Experts of a small language model.
Size: vocabulary 2048, 31.1M parameters.
Experts: 160 experts in each of 7 layers, 32 dReLU neurons an expert, 8 picks a token, a shared expert of 64 neurons.
Below are experts of layer 4 (counted from 0) of a mixture-of-experts language model. Rows are named router (the router's row for the expert), gate (a neuron's input weights, with its number), up (a neuron's input weights, with its number), down (a neuron's output weights, with its number) and show model dimensions 192-255. Each number is 128 + 24 x the weight over its row's rms, rounded and kept within 0 to 255. Numbers have three digits each.
After each expert's rows: "raises" lists some tokens whose logits its average output raises strongly, later layers aside. This comes from a sample of Wikipedia text that the model never trained on.

# expert 41
router:121131125140099125089145117177153152115108098144106167144129126161101135113095103078114082064131123151137133114127145127137176137150112117124084132112147134152107111121135133088110107101141129
gate1:100146123110104131086095120105142131132130125116106117115127152123151111065127128088066113131073123098146153096136095135138127100089156111142086177180161138132127143152132127129123108127154156
up1:105149115120156127085117123094143149113099100119123102079154119133141125123159186144120146119121131153143139095108128140118114090142141107159121177169160148107149127140137090152138109106174153
down1:101137094120173098132171123146131119093122105111113137127128089127123111126107133157088125078120079128150134081100131090121116133115151140152118110188133121149106140099100111104162079108137127
gate2:146133126108116102093145162170126121134140129149086111104111166158098120129129117098119097141098152136170133103143157141128105158113120143122109149105091154098182149076142099112155111152189131
up2:148151160094094134112133128147111111104122143150104098101146114133125123142109135127137141071122150123136151134110176140155112143121139127129136146106141140090117121123183086131150160158156161
down2:101150121137114138128106114168122115140152088122112115123102148154123116125094142120126137149130178152156098139174118146123120152065097156165131075140131104112168118087132135142123120162151135
gate3:113099080130112120106103146148103109119112139196122170120149173093108147105141102155153173094103126134147158155104119141100157119144146146126137076139128143139138119108128154156127156145062099
up3:111082104148135106108158152138135122104127108190133154099139166080124126108141096123152142091088111132158146129095089128093147115152105119163127087144146125111141158149124136153104150143083088
down3:093107122143143097166123151123113107095118148168120150106135130166145125135123097137116122149126096095160131099148103111161100118129108145130134145116157159149149146154169093146105106072135139
gate4:168160178139190138135139125140148108117147122105108149122136138121136117119114133124152141169143153107091101145158105116130123141149149164127113112102182136111090081126127091112161111128146123
up4:165093178116198130145093134120134120130130122102144140139106161131135094136085124111131124160180123127121129112151117104105165116117119140126118152142174150134121092134132101120099113130133095
down4:129116132124071151143122110132145108148163136118138116130154150109131137122117156104160091093109156122171134067096126161052154111151158129116120155087099156142168127157115132118124119135144094
gate5:138108142108151120143160149171091125120163112123136154094137141141114153127137092101123110125132119139126126133080117148129122141088089121140173168122094159123084129152176136121116124126138148
up5:130111132124158100138147136179121134165122100080134170116141150144154140070115114111123109122133096135143149149114139173173153154073094132102173135125084141131098092144171165123103115153139100
down5:155167097114132128079125156146124130175133114140143109142108119145124114124113127151097136144132133139127093128114146086131116133109122135149173091120128078135144150125138125143167140131139169
raises: "s", "t", "f"

# expert 57
router:144151099141121160074147137117124114112117137098132100133120096143133127075102129115117115135111123144179141099146129118138168141116173144139139122085166108120114152117130134131129117154090065
gate0:103100108078091134085163169095143130136169167140106130134093107150155106109147110147145101116126148173123100153138118135140102089136136171141127110104178121109143142125141163135130146142105156
up0:128060092097118138101154160073154169132140154131100146116114135140133121098160109161166107097088135131127111154148115126091079077149148133106084106132135080126152136137119125103159121177124159
down0:162146118104110131108161166126165173113132094122146098171111087149152136125122107132144130091164120130093176076153142120133172150088165131126117111106116141127134144106133136122133123148149158
gate1:103160142106134156120095133115153129107166119125123155080135146115163127020075139061120082136135143138123133145092091142156117082145116104160105182150131151109087177151112108120120161111117146
up1:099152164100184142101094142125136130100129075119150136073173099115157109066128180112168121106177132165129126165072133158137113117164087090154138179145144156091103145143113076136142142118150151
down1:090104082096142117144134119147109156123148157128115128096122092105136087114095133110109114130135141117175104105106174125126148093122166140114145098143139126108094140116083156151158093125120123
gate2:120157084121134073103139140150124139135135149098137130115116159146122109124112135118090115125090106146123131115134148116143135154106141178164149170107077152125136144098124116125110119165213107
up2:125170105091164137109148139123124121094109140090126104110101109132133116139105144135139171062098136129116163135117148099127171148102153153152176157111128129105093104143173111138107166165178136
down2:138094134082150133115124127107127167140151115136138141131122151137100168125072145130124099143111164141143143143151106151092139127113121174149154068113159096094125094117108126157143129152155128
gate3:124179110135098127108132122139109124128126122162133122120119131118127135146131103123140185105106105179158147153128120132094162093126122155154139131149122129152088106104104192134173127142061081
up3:109169124141125108102162138117123141120097084148128133102117162105131123133112127103173142092102093173148120134110109136077158099128120143154145125164137110119122140147106139124144119131084100
down3:096089123150149126147154119122116132129141169149085170101100162124117136145153090146108099142161084093127131119127108154115073146117145144148092178119143132142126127098144138142127088108134147
gate4:134157135150163129138156115140162104105119114100124162137115097094097105102121139158145128173153135133120112178084106173102139139127189147111085122125164147121124143127137102109169119122162128
up4:146086143119156142135128115132175126112137127115131132159124121132104091118121112130140123147187131135129124146121132159102173135115170153101099130131171118119118153127139106138113110131164105
down4:124130121138079141117112108154137094143181109127147128157154155100146126174118132101164051176105186126164145098102139148106157124175116130110105162064102136128142116122139125111099113147157116
raises: "s", "ate", "ent"

# expert 68
router:145151125138156158087126152124152133139127067102127110129115124167105127111100099114105107152123125084121128141133150114153147140132130119148092102102116148121145123128150160099114131104117128
gate2:144131130130109095110161124125137135162122150137055122112113151172109095154097114112074126140115085110171118129171101114103132146095112148141113136113103166114153139123133079115146137178161104
up2:129156167118130136111150124118143139106108161122053098109115123118122123179128111099130158097126112102135142134134132084151153141123130160135136126119143145110121121152182088118134181156146128
down2:091112075137141114113095128142173119139150125155120108147140133106124130139113162159132143173140161129139141150140114139113121148104146194131153108119163096141160133147162171119106145166129127
gate3:117189089157114145152089142165101140113115128156141150172119145128116130163121127118111148111090118131156144120138115101132167089108098141139111117165072152155115124102121137126130145137088091
up3:120151123150126141129139144152129124098104081176148148122111152109123136137130121091130128101102093157141120137120096113105149092138087108175102114171096106113122141154123097135094133126110088
down3:125101125165126115107125148115124061136132111158117137127134149113131156163136170133122138139138099120187146131126074083133097104146108125134152123139162121097148104081191125153135131126127152
gate4:155170172110170132117162136178150104096099135130114164139139119129107085089141133140144125131089158106108095150137121133106114138131164142127108121144207116111144091123140091112183166122135127
up4:172116190084169136081105129118132132135108133147100153148119143152114068106119109134131120167140152096138101102166137128120148154113138143128136145145151120106165076123142125127137155108126079
down4:137104147120126160125147129127096112117147150143147148133125140114188121166128111097148098113097152141172151161134194137095122138159111148137114162122157106111137124119078112137160107129125096
gate5:145155156120132083121137125152099122098124166150107119125153173152075078132131095101154121161114131133118134117094115087107145148137121115125150146118103179126147136131148140138136128121122119
up5:145156149141153096142132112156117136136106141112106129137147180125119078067135128115125108155131106149151153158122112111166143139109135144109135107149092157113164122134141140175113103134131096
down5:172149113092137136102117127128164147194143089167112156133142147110129151127116130133101111106145110141117066103160170150130127137134131152145118136116105121077127139132120108130151142146111145
gate6:093134109108141116116134094071183051131122120141100145125136153144130131135167143106105120144134108110120127089117144142103111142120111116134146153141168153112122141126086094151134142121140129
up6:100164111084130097134130130090177097125144115096080127154106156164115118155141180096105112135110108130117109113104142139109151121123109107160148141123110118113132112117103110167097125128105157
down6:113131083140121151175129135148169124127170152092156167140128122106100130146109146123161115148111130149130119123112087165102115125136164183159122157081121126120126133140142188150124112125088117
raises: "lo", "mo", "s"

# expert 78
router:142122106139111108161115078114154171095174109142123122143086129083118151114123109152133152183083115117101144124127128124138151140124120095182105090138104143140142149117122131089132140122113164
gate0:127142110123113099123128118129152146130105160119097146146122129125110108135184111127129086107108153128127107135162105138175135122136126124158117137108162112109159161113144112122128139106136190
up0:127129106144125093118112117101178163117125189134066150146123137100104147100174101138141093098089149121128140136131113131119113108153130107093078120111105070141162162105145099082135117139144153
down0:189148099142135139120166146148131118114145110132121088086099150129151129141119112129102129122102099099126144131168142102131142119116131137120096110117114157115110137116096143072124115143166168
gate1:104142135095122126081075103066147128136157121124136147120136114139167112081105143117081134139114122162112134126103108146147107095102086138177114149172146115146138174170122133117151121127135139
up1:092110164100163104091100115092169129127117083125149132114176089124169152103132193159140174098160123175133139118102165144131118116124105125158142160165170120133152131159118104136141103117159165
down1:092122099138193088108172129131085146108118110130107166085135108079116137108102134077140158144109157148153130124118129128147121114139120097142115143168143152118117154157100144123172075123096091
gate2:135113114108114128105173156165130146142139157131121120126070190132107128131107112089112090158080124098143132115192161143111115157122133165129123162106100173112163121118106105094091133154177117
up2:125120124114117168109148160134123128107119147118101101110076150097136132144096128098152163114084136126083158158142170125122133158122135123125113164144154141107108113148158107130083161167156139
down2:105097109146141135129135113126121128103137138140117119120140150138102121105126173126119109100122138118181130143196140133141113141149098143128123102118127124113101140144159104176116109139146146
gate3:104143084108074119164094134124094106134140147163142127132127113129098131175146106116115165114105093147122136116153109134123168097142111138091096102173091121167128103105121152161123133129080109
up3:095132072112094109147142126104119135136145114156124130093097164095129143148128126113141125123094085152101123114130096137106165090151095112162097106145104123108135125129111125155101152118084142
down3:120100124111169138156117138177136126093106095163100132134116140129138118125133115112138104097137097105123126141146109110152084144177141131175147159153160138134155149086182095151145080115138172
gate4:163155151111148123112126107139140104099127128139139135123131126092125108079125169154146146155142160114084116151132130164124118138139171172153125129128175112116124113118144112112182149119122137
up4:174071165101143142110090086128126136123145145158143118150115129108128085120095154144142148142164156101120120116140160153095149133147143160151153135156139104118137105120149113126136128103137111
down4:183104140148117155128129099127119150130178151159121157127106135092152148134094074108157113117130159161170173117102118128096145159163141146139152161090133123117154114156073108134168136114148109
raises: "s", "ist", "se"

# expert 42
router:153157128161126174140148154088150167101116103131134078129159093136149141137125125152115120130146127117072158143129149105130124146138113105134115120108131098137087127118154165141119146098165141
gate2:137145118123100106109162149149146130157117116145112132127094142188120142126142147097086104150114099146154135140185111161115127128130125159142132150071077138105168135100155088120119130173170111
up2:138149163120106140123140134117150124130084101120101109119124087151151141142114142109130162099135146136121161167159122118119155134127167157147148150077124137118144086125171095104098156157163124
down2:112123111126140141119133110124122088108154137122125119128113134123127138144097140161109117144133125114140194129144134154106125160120127133134136108091101114123164142149154137123112111149119153
gate3:107138125138117149133106097140074141137139138117132127148114127168138156146134113142131155109115168145132146129089117145111173099129088130120112102124128123156138115096120121161142125143097102
up3:080098123117135146118172109152112136146139115110122114122098159139160140133132118116155139093111154171121109145065125140097132099132079126161125114113159076102138127144127105158136104145118113
down3:096113124156172114142068158148130155124120138139096139115091100172131142140158118106120092142131073132146164135096110107123098093135156119146116149107128128192094146131161128151124120084143128
gate4:122163154133143138136121115141131101094119105127138164125144114134135090091149145157149143156145153130062111155135120136148117139151164144123119120111163117100115127113125122134182139153127119
up4:098075175111154144142094130135143130115146112138142139129127144146144083119140113135147107143172147129087123147146129122123144151100146131108137124110168097104132142115118138162125144139130099
down4:127118145078101175112092124094131133134179161159165144132119135115131110137111122105143100114115145145097149155159164132103150154142135129118142144149118124089141154120118111115150135138155125
gate5:134145128142149092106138138153069123116126145136123129084160128141100111143133103095127147152122157120127120118114127117076107168179084090115178156141113156156114173139137159111158128140179140
up5:121140118154146099113122092149094127161108133128132157104158125098156113089107131085135131122135120139129139134165165131120118143169123117117164118169082127155125142147140143152135130159184111
down5:141192083123127123078088121151151152151152120123097123093122171120091137140141143129119088149127095173185088141128176116155147106140145175148143127169097116113129134138066097106183138117143171
gate6:117130127100145127136129104082174087110105094109096109111131090149128169091131132128103125126098120114114142086142117144137086110122129111117126162149120133138110158116096093161123156099178072
up6:138139106075133119149118117077144110116097110098082073119104095161124153126112141142106109114075120126116126069104093154147122097128157135156128162109079129131110137105123132183130150122147105
down6:157109110110124100129109125131154116114110124091123136117142144123096102119101183113153152146113090134128117120170146130095103095126118141141096170130086178130125119126120145167111120134143104
raises: "ver", "go", "ri", "s"

# expert 9
router:134161122142153085168168115145130132155164159133142133142125108127146127143130161134128079148135125132132139116176132117114130156119141117087105132096099107166100162120131176131130120092120116
gate0:137129120097104141120121125098142130161165160119137135133107115119133137140162080143128088133112181156135097162155169121158137086139126163149153112107183104090136173128163153122133145122106182
up0:130088112108151161136113106063162154121177169123110146121136134119118156122174095114157101120104174137146124157148156119136103074148169148097115118126127044099147151112125130102128128146116198
down0:186118122125150156116125171168142135124128096126126123125095159148118089156123142108124099110161128112149140175158132128136125098137150162122117128101148116135154134100139147082124128127138142
gate1:106117152153120085088080129121126107164154163117115164098120123126137126067142138084082116126109133139104143100128118143149115116118125157119118163148124107128096149176107126128133143140152111
up1:109110155146176093087103130116151129146107123112139139085158071109130145099165185131140138114160135167099141121118153160110103132163101131142140159131134125111098142173109090156138112121174126
down1:120126111077152103105115137146123146106107103092109145099084121109109115125127146163124111104119123129201153110101112132109155142103156157115110116149147126153115146112114146119152118130148116
gate2:146128100129103101110178128164114129183135123143096125115118118112107141099131139087102095123115085149141129095179112153129104132092127171129147157116082138116144133114148067112128077151185147
up2:141121092107114158112171111130147104137107096118107110105142055082146142122119133111157136103133128133104155129149130155136129119131130159111139152143117116143090098146164075135126117159172149
down2:126090112128128114183159097177124116132154119109136131090169145140104141123115136149113087128122147122129158147149103159084125110095137159129108069118151112135132154124137121136151121132111130
gate3:087154130123124110125125166156125118168108157119113137127116119120129153130144124156123175074123128155127139121118139131121147107146105131118159113154112136125145107116072163175106183135072089
up3:103146123149164103143180163141167121145146115140118106109122147088182133139134116130130123079102117149121109118092114142106143126168106116163169110144134124086129141149103126173091135126101113
down3:110110134166147113128127189121140123095143146136103131122106070131116154117161128127143119112127116137120157130100110154126133135125145082138115102115111093131147130088167113145136107131094153
gate4:117125139126153124142155094141160142115132116099128138109110146152127061097122168169161097182148146127061116151119098107151090128112184133112103142131141122117131141110133114073177149110153184
up4:135078158103139120148123116117143165142132105094144134113099168166133055128115142162141119167186131128095114133133126120146112122097163146127118158153121121115145129130143118080118141104163173
down4:090131159136102152105122105085144130164163173162164092157105173116143115143117138128152114115113158134134148124105158120104104165165160164144128154123123130132116120108148117075118140117146148
raises: "ed", "s", "d"